Experts of a small language model.
Size: 10 layers, width 192, vocabulary 8192, 16.7M parameters.
Experts: 64 experts in each of 5 layers, 64 GeGLU neurons an expert, a softmax router, a shared expert of 128 neurons.
Training: a variant of SOAP for the experts, 1028M tokens, 2766 steps.
Below are experts of layer 7 (counted from 0) of a mixture-of-experts language model. Rows are named router (the router's row for the expert), gate (a neuron's input weights, with its number), up (a neuron's input weights, with its number), down (a neuron's output weights, with its number) and show model dimensions 96-191. Each number is 500 + 50 x the weight over its row's rms, rounded and kept within 0 to 999. Numbers have three digits each.
After each expert's rows: "comes before" lists some tokens at least twice as common just after its tokens as in all text; "gets" lists some tokens that make up at least twice as much of what it gets as of all text. This comes from a sample of Wikipedia text that the model never trained on. Tokens count by the router's weight.

# expert 63
router:577472515480434434629511464516463451518450438519513534510617494469447554462504486564612454461452485534558455427502509505430513464478596548470570403516412561450518549489440461477419458536522502513556414432450504401554518508546574453493548558534586494403393490584437387522513561489469517498
gate0:609603523524577472554539571497563539553478539531468428474417565467608469511442514366540480445562459537448414429504502404542468470468579483503493497449508527488382498460536367467377512438558521484571464504448533466523443542508418533471557541433484473499472576526435473459497490404499559491
up0:414505488415429547457491471483408474467510452505469523534554508551473521492535505570491540564503504553500568610492452581466449445510513520475524538540491471505547449522469594404528505489439541543467527508503414522507479547490525438527456450533532494522529483470515502501502472585533402500
down0:541531391464524518478411521499541482441529477518512511500487398556529471545513493536501455572559426526545487481567505507451446608599500552533362602459501490505615472558474620452471535453498520437507532530485423547433539574456439488517526540467650434528529478513483500521363496396422453469
gate1:528536476513481420581520499472404518478459461488410510601411477436495536541414526519433476477572475439565442545435490493499522521445516517510479522649483524496423521484523584518442458460499514482506500512470475521525532500459495448462339520532520466465501571493456484452523502485559456507
up1:431421535503472572453448498580586457534517581436509437480531457554473388488566519557559524458466450480499558503567408574477477478501507582419523553391564517506545503535553505554538545536495495519531525526626470542501447520582436524566628443476438503491519518492522518519436473414412543559
down1:432463500496467456567434535503532430445564524522445505512523465534455447452452538556448557424532483475462484494584424433501460525428519439547534510474569531407425581583445468569481599449530550489424498603410496505504473513525517429502535529522448492482437547497427540410509499515475483445
gate2:492485429441502421547356458460548491449540419592508463516502517525523494435509498568570465561464440525517441477452524513440469495438529504517512431519484549458458489557467483514538469511537499552466490504433512581532532510509521453480529510506526481474476472488436363493506522520502522496
up2:440454509499438537596418412484526499459537443469476455563514498588451483451503425564521535564531486497449436433571533592399513497515494487474504451454501513452565493576507547486556493473490561512492524499457519511554575523444511567460538510442491429486515450492563400491497522480462497530
down2:437459588510523506560452516548548359580572436450551485486590488540462515513540490459487413490531462492559510513609514499480499574435532397525554460550560450490492477433472452468507512453540517435437487575506530509453612497512451526550485540471443486521460498617458503416483426553504509539
gate3:405527576567487507523374431465464528538480447484479554486534510439532519480511513502457436477474540546506496546429517498555465410569521484605487462570468511573412488562402451500445474482516573496477428493416462511565565553527490568536511507435409503526469557521596466526480487502404607470
up3:419522497524496525505448450433532521510554466477516572544514492422555406475475546510510493531420544496510453542469510512507524426498436514581527466515456530559474554471482383498423456513596519564466455463496511495556467488600443473514487550482374475506432566538567431571504528550463572524
down3:429460524589502456455486467490485553544508394410501477671544513488498487537504454528434467497497464431436503509460450546549508462537434523538452448465489462508435619511458516530519470437421537553494478500448519599440472498449572570527451451407453527614444521582587460527535531477500498363
gate4:503480434582575486465456496501435507523479541508519569502476592541465491537469518460446544437448488519435437505526460512501537531503449458493517502488442506489499449490524556538526549471609480460468456505499541445365497478496428432526535551413495507444512541457554517481538511478503529535
up4:487526457464508621485542504571550549492436517461472489434526478422495441463489416468467502528561502413533499531449497472492479426346474488442496572497534446567469434522494551425365542497505546482586490506464520479522486525444537466517546502507527523496462511492473489574443442500582483518
down4:472410528441509504438551464521527521503558574503537437574452440500521451478423468422437581454437434453506334581452567502418565500560449516494457444463541467484571449540610442506532505578543536507411520542450570496450567469486470504502501504401481539435524507529484630510608503582549472459
comes before: " a", " the", " to", " in", " an", " as"
gets: " was", " is", " were", " be", " are", " as"

# expert 59
router:501508542458444445524566463480503430470519429518429558537563415473531506497550554503458528532456540448587494557504393515406565409540523460495514448426466512556474555388577493527449402452443573455449518471501536477487473503585573420475422536412534540398468529549479493565497482490432542550
gate0:445545486508426525488402493561520481438572549526544497432487599534507607545576451450508470493481650476595490442478470338502554527442431457575496477503458500414487474492486355511521443549427581536500418530479544499467567503470460516495419607450525548437500502450537506538590511539459529532
up0:649481534488616504501520579550533522477491532565490511541409467475496427487515542438534574497505498481467476521470472521487500578605490490451441592451508415449414438498513509473450566563520548461484553572553446519532436529415465420560536485504497508474486486494517453508534547422488432448
down0:485556478549505545543494483524504464529461589434460520490482447636491545435484448552491502462432466542557453504478521522654460475509539521518500539566450570523500567545513544549587572515589440576561391472473519548483508495359495475553490480489399555565475436490515462531461505524417497488
gate1:519502529504558535524640442502478507540515475513481471580570423524516490418406583487647487365559454557488485579512494546455498475463479460475550500443493520543504504542531489489511501506644483566546516460469416559536426491458408551495526570443460466536532550489378543469518474598453539524
up1:498508468496439488503481597528456465524424546510512517515379578483474621529423537477435478607464498482543484499499485491574478551525592533523479488559575461489479516447476481465504495509403514544499525516575509535501490528519603475519479369543502473506548478465592452536436492362515504474
down1:484541546465444525475483575483503507517556482498517511529466511465465412566402494571510431394473474560511493524402402411497523490516515478527426518439553542476439440480465503453452422494510544518497427436498565537495482549479515558471549539545486534488563518380469474476476484529412524496
gate2:479557517478403636510402530533516430578530544499565563512348528479544508505501545572457488554494515599536500482485504549559461522597437441624495502602484514511508555447480455511502499503544669516517415490446514473522518527458424456493480519512442406547463457470502497505483482485385502540
up2:462520429429462486491493548500439467596551635469525485534532518401579501440482488450510484411456460503562558419451470464457499581484496545435512493514500568586493517498466567539458479533509535475476502583630516479540568499498536388481434534570479505491560464437520504511523563593532525540
down2:570496482492498581421547466490594668556483434567422560514467481552525561544496506514474499442480463472513475486482465569396613505418490443519474582458461557531620518475444503496423488523514444465613429445513563541535488492481435541516518514434410516525427525379495509492450504404499507526
gate3:584414581412575513366550563521357465506505504480504571562499423467583423452490466516479502517434426514486394573439463611560515488591473526399517530492460519462578466474527485393487539461494492516499547561413507567567483502605532491492496486535455508480467555487546446505523458520499531433
up3:434596439483536527517460499467523494551515505463440459477355563571449418535448555397555562533615443512503558445477561470508442512460540500495488554516553483544440411481525492491593491503545494580560551540574457529487416513515434430529488467573544499467490481508576609422580574385531490453
down3:538502520444443464392510468517588516462433510516536451490574497503545518606514480407511419435521503492479493395492453561566499491500569561458549592466540468449539442437514470464474503530504567424480438535531542475487499542571502624565472490457548450435487447520455543616458518522486457559
gate4:595486517454466576511456527492518497460460497487518527519513416596497499506528531437458504500515400596414470530488412578518531572462511529467504523472457568489510514496519563474491485353494478553529497484381406541524443523454508643483593441432490450518570498444469501505555559508425463517
up4:451475513495518478518489515474500474503498513435548495556483435574556527517531517536440556609499430488535552497539403539473575477543513403373514530477497513531572549509492526407548466419438414547367567527429490593514490464512461510438577544497435457488564491524473358482458511493398603583
down4:479417597399540545379490592467533414598434602505504584497442506487528508507600504426505472410574476540440498453527439520490542550450511580478593454503470493526526497664507441484506577507458532540447504471480467402529573548460422621547543555529500522416518485453440543562415515516440510495
comes before: " to", " in", " by", " the", " a", " on"
gets: "ed", "ing", "d", " won", " played", " held"

# expert 21
router:528493496510484516517538477447553515444484498502478453501427453502469498569514536558404464548523474470510593423502473580481519389572511535461401482520506592443520431460449435535542463530547449597455481534601450521521421525504461465460521469487428479605462448518493545503513542521579478541
gate0:536501455518508556430473503527504426380535518508592445591504509513404487465527421420473540465513462485414512447486551484576497459483509450548483503554492569427579487571406455468513492489465461556392524435473554456543482512476569571489483547447486586616492638539504432585481541511523519444
up0:493508521493467428487600510481597486588511499473507522496427503476588502555410492553557451590516552509577494508476608512464500520525491544493548456393481306582486476411462497463498555478455545456528479427498465528565613489455519505528454481522496420405536508466471489444534468453492473654
down0:505503525474408566504432505477438489408608540484539520469506416527465540520618422527463481455554479458576497504554492607475400403399501517560480582550439524457523537535511512582588481468494522465558589568433479534502489530522448573451513470426476568573492419495536572591575507432520457424
gate1:562457490419553392544540470562478566472496445464535596450435395589461491516534540436568537569451509401514506478518450490489546475470459485443521442464581564493492483375417565528533476460535478525477468490491563566488350507513431452518579491491558484465604479576541432558567494544537476606
up1:454425557427470468494532484434501573435496410400612447443542426544524471528470552532519535583487410512521537483578418482547475616471408551486533495473400435423499485456523589477529500486511575424589522567532468542455459514502464630542513400517418502465450499460484541507545485532479537386
down1:470491504607404631561497542512487502476494482487515476530627575424514546470534439364431441468541553496439458550531471512513508477415410483492420444552504488418416592433513498418526565485421500486502571539520466527486450498444499453488471455606530545529552530432511500522477480473577521456
gate2:523506510438429477528517502521422526448627509559551560448498439552484599521440427471451430481455598446594488451555554445497510506497452529500488444518442500474474508621562517465545535469586422547482440452526539443465532517504536442474568493487450589508579515400534497534549527459479505549
up2:494600527468484468567461515512613519655488488469559405536500447533510488561476476543454470559459498546504487510576503572515528484551478500530608450441537416440395513471501547501522478487556421426471481471514523599518462555565504594481435408534494514511553404475518492499554468514573469607
down2:463435555542577552531502445516478573429495554408344514448453490555507520531559464435475491559484451502445475505509476493429592437510454452536446512411449500523518501410473508479530379501523515528504551523442531442476573496448464416604501506385550393526489523476452443553476419542475386447
gate3:450546609504510429442430482482490544466525542534523383449480483487536463519552525496451578578503571472537473540622469491500545504505527554415422468465627499527480513412513467474522511496621428540532514544486428431601508506489460443498435587494427463568588471517568447509476400519518366533
up3:496559491545540477511412493432496555478502476541357473421628518487573578578562553467492556490515458518469505626514495475472460393502507497524450501562571555443567427510425413429520499482531463494557492479526475494614414495503535501519510482468459506516496478557477472522487393549563443468
down3:544482572485505391424517489517438432498557585457474540581490445515509472514539440488514494547383443566460470475490474512608532452531572569630461465494416498491507564584524482492584455466596485537483549488405402533571448460593538453466452477537555556465535529477514516510519486490481489344
gate4:485538539526355543575459493568511497551469478468507632480442475491517512563471510532550489467652536494498587450415567490455521468506453521450471524421482479519488441527476555527499488488574498428469455496457492630417564502523496480488516537525495452441563475492512435497586615506444457540
up4:502527567468534496393549592533532439552467551576499415401522518542557524464469474455431462400466440520529426526551542537516478516489523459535460403537482487516553583503451418486442442479457536537480493481562528416504547490531490529528539483576493515514532508499432555446465491427518505508
down4:480545525563461549533482489544531488639500538510486520491475526471531525466495483474489614420498435446456527518497477536505512607521396479475413528494450400532505483548523591537452531584581520429482462529474521522440585501419452472557543524564515476501500499468554392439458488499539481476
comes before: "=", "\n\n", "\n", "|", " =", " Team"
gets: "=", " =", "\n\n", " |", " also", " Team"

# expert 44
router:537490542453490559495467554458526499588476521438386485516482453567414462454466497456432578584501532518448455521545384552600440464493459460453499545589540521427454570496547438454517447482403398550539581413389534444495493475529564461479610539516453503506556447500472432506511577400481520473
gate2:600545502482478408391513442441453536462531515483580464478484382475523553550413538428401487458397497518500499487517513494584553528488519575520531554487530498563460557519507554451403501477577577481534548541522503369507550501502402579537484608503462568416457475458421543551488509438462576517
up2:421513461548587516517533530574510466494509503585482489457475600492409503450510384507538513480527489544514392531393634492494456452552485458595467525473602521536583449553486473549539494586494398479551443491485502509593582499466591454481486499501449443592517521547534429416542472531579475444
down2:532442463518553445509492448441517458467431542494492378507478641480645491555502464456432534474480541488470511501469579468539569474447597466460553540553482441474472505541467547500543568539474528489524399492477409505394470526444568442528456450516566498530530482508425492465460540609510459502
gate3:455554527529402527465551552546481499447562617524522612486483597459539562517519501433463529538523519558493409568530493488469532495443369554519509434453480495459495417516546380488504471567456432486518493470477497505524537506512499448490459533516529554479433507516564448606630526482437453529
up3:455566485499617547434534546513494560436537491492450420481560517527535583493608437480534536462356567496502523451501407511630571414359490501535487508500413531468448486507481475473483470379537472505438581560499472438424490506552553406541481500489480591434501445500497525542519476538516489532
down3:414504401605528476484431530422493477447491541423507540577529444417547452510518525569466534597627530453578525552543505447445469485541529534416574494591515473514508474542433490496501507500485528533557496505437444417510538354457531554565517479466408451559524487448519605474456601598526540448
gate4:568519509511380473468588525477503555552422542535486488508560544480544538508453487559403468498540484526450475411460486606394456418523429486487463552490520636512462449516550513489518544593447486508576457540514441539478514518505410548406507501569513495559471560426579516490501501386530462546
up4:581454514440408537516574513503416520543463496539529493483618523507602568476535429521472459570437490482489500447445461562512493491534442445510449520476422606460455416455533541478526508530502499486554504540507489377437534486532485495441496516538534490475422534473543487543551505375527427550
down4:518458435489445488528496491488536467443522526501527435500515556416526504535436493402490486493441564417533629447509436490467618550437499489545405530506522464433504363468483518466503464518538501526481551548479487512526542524473523544547503539385554494508528549502595482532538457501527485426
gate5:542522594562555457421499487473468491467492376483432442501414451522542505513520512523516551529550468523606495541550555481612546490454455451552486539607571537531321475466397421430538529537551567531513538499532484538495510499436504586515515489539466604496540444508512506519500507457537494495
up5:415454549477458499519486507443445508585516521493447493495625510524534500512503524529524490431531483554496579534579413466320474524552583544430512470457539479497546480523568456393476515498552504512491478461464418462518433506526508505500491499581545540529493464523484556433481581592552540530
down5:453504430508571498449429516535489580491393589512528490465467623458498486551498494487426452459485503531572508398462561505472437536549509487490550493581611566494458522469488497504518624483542429513499466576531519521521519534476617516519480506431458476570467447609462480515461417463519513552
gate6:552499555497361511509551475482486458500459353503556449462534405542487464491505531550473518503359441481460551570487463483434462485474442510543496471514544492571571583518497521461473445524415469621588558411508561432460479500542406541503550443612543443549495453462465438581553506448506492504
up6:415504532482420490515432559563534499535489528389535560455546596480500544445621569472516499441552497548515521533515437546491482477565515497413503513458508532469505482437497375523447505551438568430419587515524546497464530532484511522495450469494457507517547560378566526567546465510567545578
down6:481456485509457568554543477453514628500505401472458479430494508608477464567477476539527528508474404526432437461495491472518480509464440487611538481535469482489621508507516549499532464450553568570514491523528567503514491503495451459448551441480540559496489582509444492502489511579450446499
comes before: " the", " a", " his", " its", " their", " this"
gets: " in", " of", " at", " on", " to", " by"

# expert 22
router:461467497499408453562528434523398543426564421414413529577474497545512440559467568557403442469462476509471526552551531460439525426561445554414471514441591517548544452485467448526495520419490499578442454514587531431542474524550487516517518398499476475543437516516487531527529479547480444525
gate0:553470550479604424500529493425429560482493450495415517530612604496456459564471556517495393436467571492446439540445466490461517512547498568450380536495536524498464573408440510562527466512537518495497535557499548512453510518539435621591488397488586486542385520480457492525479446507502558475
up0:450524519452440489504504524511615431603462509511564546426503450510523509423563453462517564491514442534583546490521541467540484388468525468532580505478480479521554399541515488474484601489467517492517520418497430463584484470432565447503486510525427502442592436522534513454459530516522488445
down0:429439556406401505494530556548507515525535400513558543577542528533484449503411565649455399530449479476517481601520500473538508376485520506552376551541556484522480417511478486510482600512535496528486606481500581485364544519520556545501445471478472583490430521554391538507519455482568451529
gate1:478427526431456497394438462544494457475449504394491512624515621469463495489428581530516467552510488516530492492537564565479507527502472434436450389431492409496570510476515458500478484522565561536499477501569483525515560477490456628479449465435502400496619573599586502600432531519480452516
up1:551550480457478501552487575496533451483550491483505498461350438464498494561525499510505477600394442449535388397422507579492464495497569571489449532578488587563443501522538490512499403571491436528474520496523591564500424493430559515452473568487550495514503506472469501469511561472535550557
down1:573441495456576474490538551527402504503502543519461506469514546521476458435561502480528486493528499478437455534453504531526420580554476490574483465568419540488464460493461490489437564466487571504539522490503478536546449438503610501534484554450486541539484532495436514513557466462466513425
gate2:501515522472440529531479513510510499570558480495524542529563541510630515459573395505520429572486398466553440421425575423523478500461509441444495520494460522531539483493477396549495503501540497506477463496501549400474579516497530497473521472581479631484520489499573444487448571485458533488
up2:455527454532552481426529461466629446558493563397545447381494427525580527527426459577470382478426542475483388503494510482500533558481476494504468470465534559501476452483440546511521493506578493592427492529503437565517419467586479419493507548518474495561531532460442501478438575534485532472
down2:515588471490409651454511514572462444539455511541512523541487575391486487516474489494492542513446587421412474528508542445412570551518534521500553458444576559467541488436528446495516465482529553477427506434452521463477492565462521457509585486499518470524411464437615477619661457512570510569
gate3:491455513516503458490429517495564588371562469543563489453498411508586507355528445473494549504475471486502399433527540470527475481525523537487570530525406568493451479426531537352500578479515564501617474483524447472493474535470448462550484459505536455510443485486564565473455532548513542530
up3:467567460518485544472475508488443419629419550502463508492532583563401487596500486557523435485539541549565561526461507497495463513425521467537442454500560458532561499560486524563481461571526444489420499502508480499488527489522544570477539483503452540471586451529448482505461431453470442470
down3:523415571457453500454458500451622556579578450361545530475552411600522524514512501489593511500465616485495527491526514474506496397454450518447539564502520580537475510495516545602546491529454482633521472465511465457436462627523493507455518428505506481390493491553551532515538508615547470413
gate4:510537463558460548500505503483464432336594494553527544500444503561501533526446447579511400478478492482539544455594529507482495496483500585405477525554538429480522458537479537458443487386532431592449502528472434405463511499466500517564419491553473547481356596433532527532467445518506453557
up4:517503502509603551506495528502560532474451493549504494446509495492538566602557463507507466514518443515336498444550452598539501507526500369524416580532548495514541545504514539461532516604430522469630462569543449550518483516485469449533501413476430600500493506429423514475487572538532516416
down4:480463464580530471499618500482459471460581578461503491473505544522466492468418504512483579482532528552551500539580473449504404491472480538501520493581378424533528575547444501542569507506526428577525405478554510579486569396506517465473471518491486476497461553531482469554424401504529480486
comes before: "=", "\n", ":", "\n\n", " =", "See"
gets: "=", "s", " information", "Personal", " career", " ="

# expert 1
router:509506492442490452546554502481457475528528497420462485512526497494559385466473540491425568631454537523588504584566469501565466430477440542433545468581472429559415611488578489406554457485439510591453593433521569522529440450447516465534533448543527492492475469535457450507465551508615550481
gate2:536516495542524551517463588469419513496443411494423435460450472472372446522444496355492512531494474431464537580474417436502556533579476485588500519541426534524457464411431452522527455555438510564506589538527472500606387522482481505527507588512522491539496456526426491554522494531476533530
up2:506550460500460517484618459498423536425519494507355517480474466544481450546485510456465490471480463432414393551458524479512488543491464514513502504455522542511462453421527518569521487545515458605520502494474508539568393529511437513520451518397595544464476511555477500594464505426493548466
down2:505427506494479495542473524504527484475594409530546553535548543427522430578478518593561416444528373552494538493452464490500517531513522522450551485473572450443488474476456462518435523415439460458535499467447570536469564489548467392536450513512598523498441538502550522444564454501529471481
gate3:436392506429450484541599463573455470532429519491564607524561589494610553506473512479485559474430593493446504471566444481464532475488464535398472451496503485403581487456477492530526525521564526489483537479427513468513510477536504490503415555477536453582436549451487407483518482481533516542
up3:558487559538510496525471471486517481486526528486619476534418445555539507508387458422517472490600463495408550560419513515456514522483489419518520471562480506578574556566402490492448492481408477499546452556466458601457482500498436503479542579573478583478547450486497593486466526501419374515
down3:473542439386535423531570468561511532506479537608575508411499580505474403495464476490444540562523487492477492565589544547516441531502435551564482436469513487553470464560480482535447524459387486470479533496551423530505541552514604537497505468372647457448506473535499513625554480536476511453
gate4:506595461534409481484479477487535488498501522553500530472498540397575515542471596487457414497469419557383530488472630625531508446489530394462458470473523478481467509591487469449517542402567546568454478467472442535501521501481568533546451592525472473467584591456493507437469450530442527527
up4:468473497454456557419473461587556522464479503536493548491501569468459500557528495437529528457526468489396479492514454403496455514502574570631432518488506529459619459505488548481491497432493498449449510550445454522587476554495505499523506461366511494484485488457444539516502470583500533460
down4:495452506527604375443549547490424531494503522469561494503469487511597492503497540386508431566499421475447556528535454454485512561566470546441534434432514564550457519428499497562491478542512541471524540533517507380492498484485381500456510436484474460586419575547476530631556484411525588485
gate5:527540461482550568465373398429493446520457553458465527597545527550432464529395545538449523507512548497487474493565508515491458449510527461494495464569514527524464459437519501471588508473601504557567542509550514539437477474454443464570528611543366548534465437505515453442540521551508489433
up5:412497530469516513535544600500465488485612669506489453453367464480531464465469476568469468426558450468459378485512505516516477507501534372462494489529534478509470523563497487526472524452449470523465533480504514572562590495434512599449565578557572405539507487511476496452489549502517527527
down5:632478395411506460537579484491546531511437460485565446504553571504447483461537520455540491438441562530576447510588557473589437453487513535575496537575447473495502442483522486525559469519441509506547617573548523532407530509484400436485550499366562522526541453457534493534616583560597479519
gate6:513421443496544487439528598566500498472474615494532455536440506468549530458515536457386481489521470474487473432452466529563553437482491411483517471501444472534531544486414512568487518414471465562407547543607559533456478493477548522484557585468390518532509494479582438591491489532576458570
up6:584443490574451521502600488539450467563498524472542526565525518525595415532392498517553506492491428537474442415539414518462503488390430513470511440461535491564467481480499496544497469465501522533502587540437480492434373482527548568530505458499523569426520461499503506525487486473587499454
down6:517582553426539479451523507477445494513546523415489487479538556504555441386433430453416575527443534489472467519396540460483411494452554465543488514563510483463459471532425506463630517490482465604507514486541517566530504446414442457563560450457441485404554460531560574502471587580587535479
comes before: " the", " a", " his", " be", " its", " her"
gets: " of", " to", " for", " by", " with", " from"

# expert 13
router:514433436509519398502470597390484533448486490465526475572534494530451443462439477515396461514490518548538502524394585468457560480469492493541583439416504490459489553408479449525518476483477555554526534520629562547511381545590551474435495535417551397480496550511536519506537436504486470524
gate0:419562451526470476503541514492526496461395484520473590522607518479427476465406518432534410624519492492536536409465571398500480497460495544555522486494504478520537499494442525490479519448477538498575497618563482577431526522455424558466427490411560458517493572489424474454472510507470446462
up0:473502496468520428565467489470570502582513390445475491493519537551484542551557499600598405495517483501519538540496457494492513466436504553501500478475441525678495468540413483563469504496466506497445438554518463435565412459478573533514542482479398617517554447529535525508457526485472565519
down0:544523491480465549483591536480558439434505460482468543446610600494481495557515493468534502489477505594503449545420460467563465562580466449522701472525436471469504544526509575468512476532489507474518428542524495516496475554496591482513454470465552447518462533445501530435526507521537390540
gate1:462427504384552439487414487516536504540524425549514478608479482577496476484506471521475534599412507554476530562564563452418522480421527434497451543520467527520461486504475500565545550476606552480517411427514544440431528543456539468502573533388499497512494440484517483415579475573474430419
up1:486480521534411450485569512480530484506572501595453548441387533383560575589468458525485560593512576430529531368413492541505483494510465477627491512455495440497537546441583489451444484538451548525427518512456439585521568523494535504535451526532484563438542627486544434527454455515439527474
down1:553470560485507452513537530477534516481382425459522420540524501493497451532559534471521625516469499584492544537476507504527539521551500604467604398518367489475511525539500504536495484385455483513540418463534442470507446567509540478508484501445489326434499479571486514623526396493473448545
gate2:439466467531509456470471575571487523554592522542596623590484423441423498507474486515467505557477480465535586560444461408516494544507500461558493460459579449508454512499548543522502487483499490453484586511444492580473550440457621462545576463499513471506494495564493485506496534453361463499
up2:472550433500452496546601605541594490528502526455509562454615511526535529563580446550557509462461477402496467529505468512507525494382420483585479503526479512504491515465557503476478492515542428509497515602456540445475542481496440542483535460570483488488484475501458438555435530542504592518
down2:452517453533428481481478418505454475546581619478522516426464545500582490472497557489545450584627489448558381574560473486612564537449518534552556455454522412452457523516501551556476497499534475434541553388441461543487588386531551423592591485553486493543526474568552493431475523502465477457
gate3:465516469427502478533514482451522440470377452492456401546493499547495445495512507505511558451533546514560520569514480492481480537449488483590528490432421483422471456489539526510518500579558596470543451497480563572545539515448508427538373511484506405512513522558466477507530448511541449542
up3:516445393447456592542458512475426403480490519441525556565473580498536515513524473396575506456476514476543549515515475513509522510502491575539558450388468577453477547379574496537514522517511623442509563578452558525525528543546498489536357411385479423517462498461506491542540503403439518465
down3:441497480537445527531579550508495537496510388441514510569554573537400485550565508494480588463521517467482416516541568511504558560555436484557498517479451495376468558436551431453450427421478553419610410451468516529422442576531519468469512521457418483467510549562505415559518517460539498518
gate4:517522541530531586506415488491437396492495609465584597559598430487568431410474536529521446520507520521522469522591482476453492485562625452426520496518515472631504580471517446534536443452468496523525450449540484446489528401448491484431519547518492515507456456489431510454563449487517570486
up4:538568492559488527488597500456573531517410483482468492547426507515416491562540535554570458475517546434505551497439517528436467498563531522394491486464409530372556576510442416481610531471463484528558580516496447496515475503573510567520406463506554470516530456520479510562478542437470511478
down4:508422397512531468642463492600532598447444512539495476431507447542458532453476425543436494513589417570536543479580500416589464435499523512528505408492480504497427514477501536472456428545568425517414550433449533533557586418498482506555512497550499530539469585497505483480447592589395484463
comes before: " of", ".", ",", " and", " in", " to"
gets: "s", "es", "ation", "ion", "ity", " time"

# expert 8
router:424576375561543485429510445522563569418495468552580511451486452428438515521458484501482533487586415580574510540585474510539528490500537462553528550547527540442526429463426539489466527489404485498515537508457507493520528585593530519602418432494507470537498395559535431474505427526466516508
gate0:482537456539439455517460541600492557415559492453468457577489475504424551536585572529447497522546439506478486481578494542551484538552457506507487567465505542462560535468474462526413551434524454550491542438464501473625510530578431544590503412498438523537545530531476444504534570468457567524
up0:482487568530498531501501456443480452544419485507506408501521597510564494443515442471518533462464558432492520562431540467485469453460547530488501432469534482537429439518458450507552478599527536430543474562540424469450498487415472507419491569481545480488592459488601576473503475606525464513
down0:512488522420496457610516504549440500481503501454380498424472548421479542476512481436558449457471448524519467477535484545513560481516573529552440552453448443447477530498446535496499462571484416583556481468584451449649445563487497515405542448464390556502475486453495569492518530497460527499
gate1:574537514479546491503407438445470643556561531425481524521518481461488513500531624438509539502603591474622513530476522452452491497559464554527463450537449527460496533471439592533487515419548435565496457411610539508456501503509504519473518424593486571493377461425495510442602492476465524524
up1:518504500484535457531483428405400518541493476510450539493425443525454433446409528484478468502565500534575489487497539490569550503549498528571484497475323502503476523548495480515454460435398497519503491469472433493503528464457528488457494516567483533582439512460583519505531627478514534432
down1:538441497417551526565525511543529475555507483460578522473434456481415456543519560510426557496527498462483458580507516461449544585490507500505593488605450479510477464549522480375457534533423390559472447591493559447557460504459434502496527422408400565536488495568600511453508520458527531450
gate2:486478527486477518535537514503508501531448501553505456497536457519541442532599449500481520585533482502591462479552500477510472513547602440470461463489501498500470557596454430571533572610457447403495585502516494474487498542491485421431510509401481531467579570474517499544463472435454496430
up2:478536534485469555494488499567509627417452461570561493495537474546546472486582487465448491524505443557512471481510468478511466456482641461404482550491447562491415509560427446534563562537499509427512594499547516444448517566523510452523486507443505526496584533542570505562502572458432465500
down2:541464480465415500529419495514603529515568520430536451500531480488537504456494443484565315499476459476468507564538474618385516463519493506453495488472570420507565525528628500533463474530504485442478530525539557496527475489474498463488495615463560511494555475407501530500461468512489493453
gate3:470556499367550466424559471558568462475582607474449572464464543496527487517439472446515421570516548499450443416588497542520574475477530417521531562459463558545511523497519418432509447524483527571525485525534506489552526481466392484414565513403512415519518529489418520524469514546555478518
up3:543428530627438548564531539492471480539443462466468443465531490519483475472626515579552485486432460504544497526444503428395444556564477592444460427492528433543573470531537552572533511474532456510553460518514422500526480551499638445516478455523509615437496500528523537477454458464509466482
down3:581513479537471529486561497556607538479441435534557466528505451478524493545496491481533417459583407536441525456351566502415528504470534556464545496515557531554505487480514556553402466592511523447496553414527524441482453511486429533477430571578491555496506526480517419459486504513582590508
gate4:488491438509496497500608503477419513472510440449528522495428508446475455484440638490488480484464503550551436575609591513535573465489536475528444482555490508537562475492449532535477490501470492496612496565480393480517497517546525462512468560556512432561458563467447455520465510522482414486
up4:490465492503517460550622520455428482497526461453514515459419528451497502501420588501491490492505530593550437595600593506572579498470544473613462429484480472510549468486490602488480553445436478514561521538483449491494438529536551492476455552515496438604473583486457454513470528489467425410
down4:534478537476506563523557494472479601526430515567529508518491518497511500559497550468552474438395476543388567548511361481542497575464441515573523512562457546377568429456546514580442538460485547604549507474515435492521546627478395554445515548552513411488455507490487493609471462453457447511
comes before: " |", ".", "–", ";", ")", ":"
gets: " 1", " 0", " 2", " 3", " 4", "1"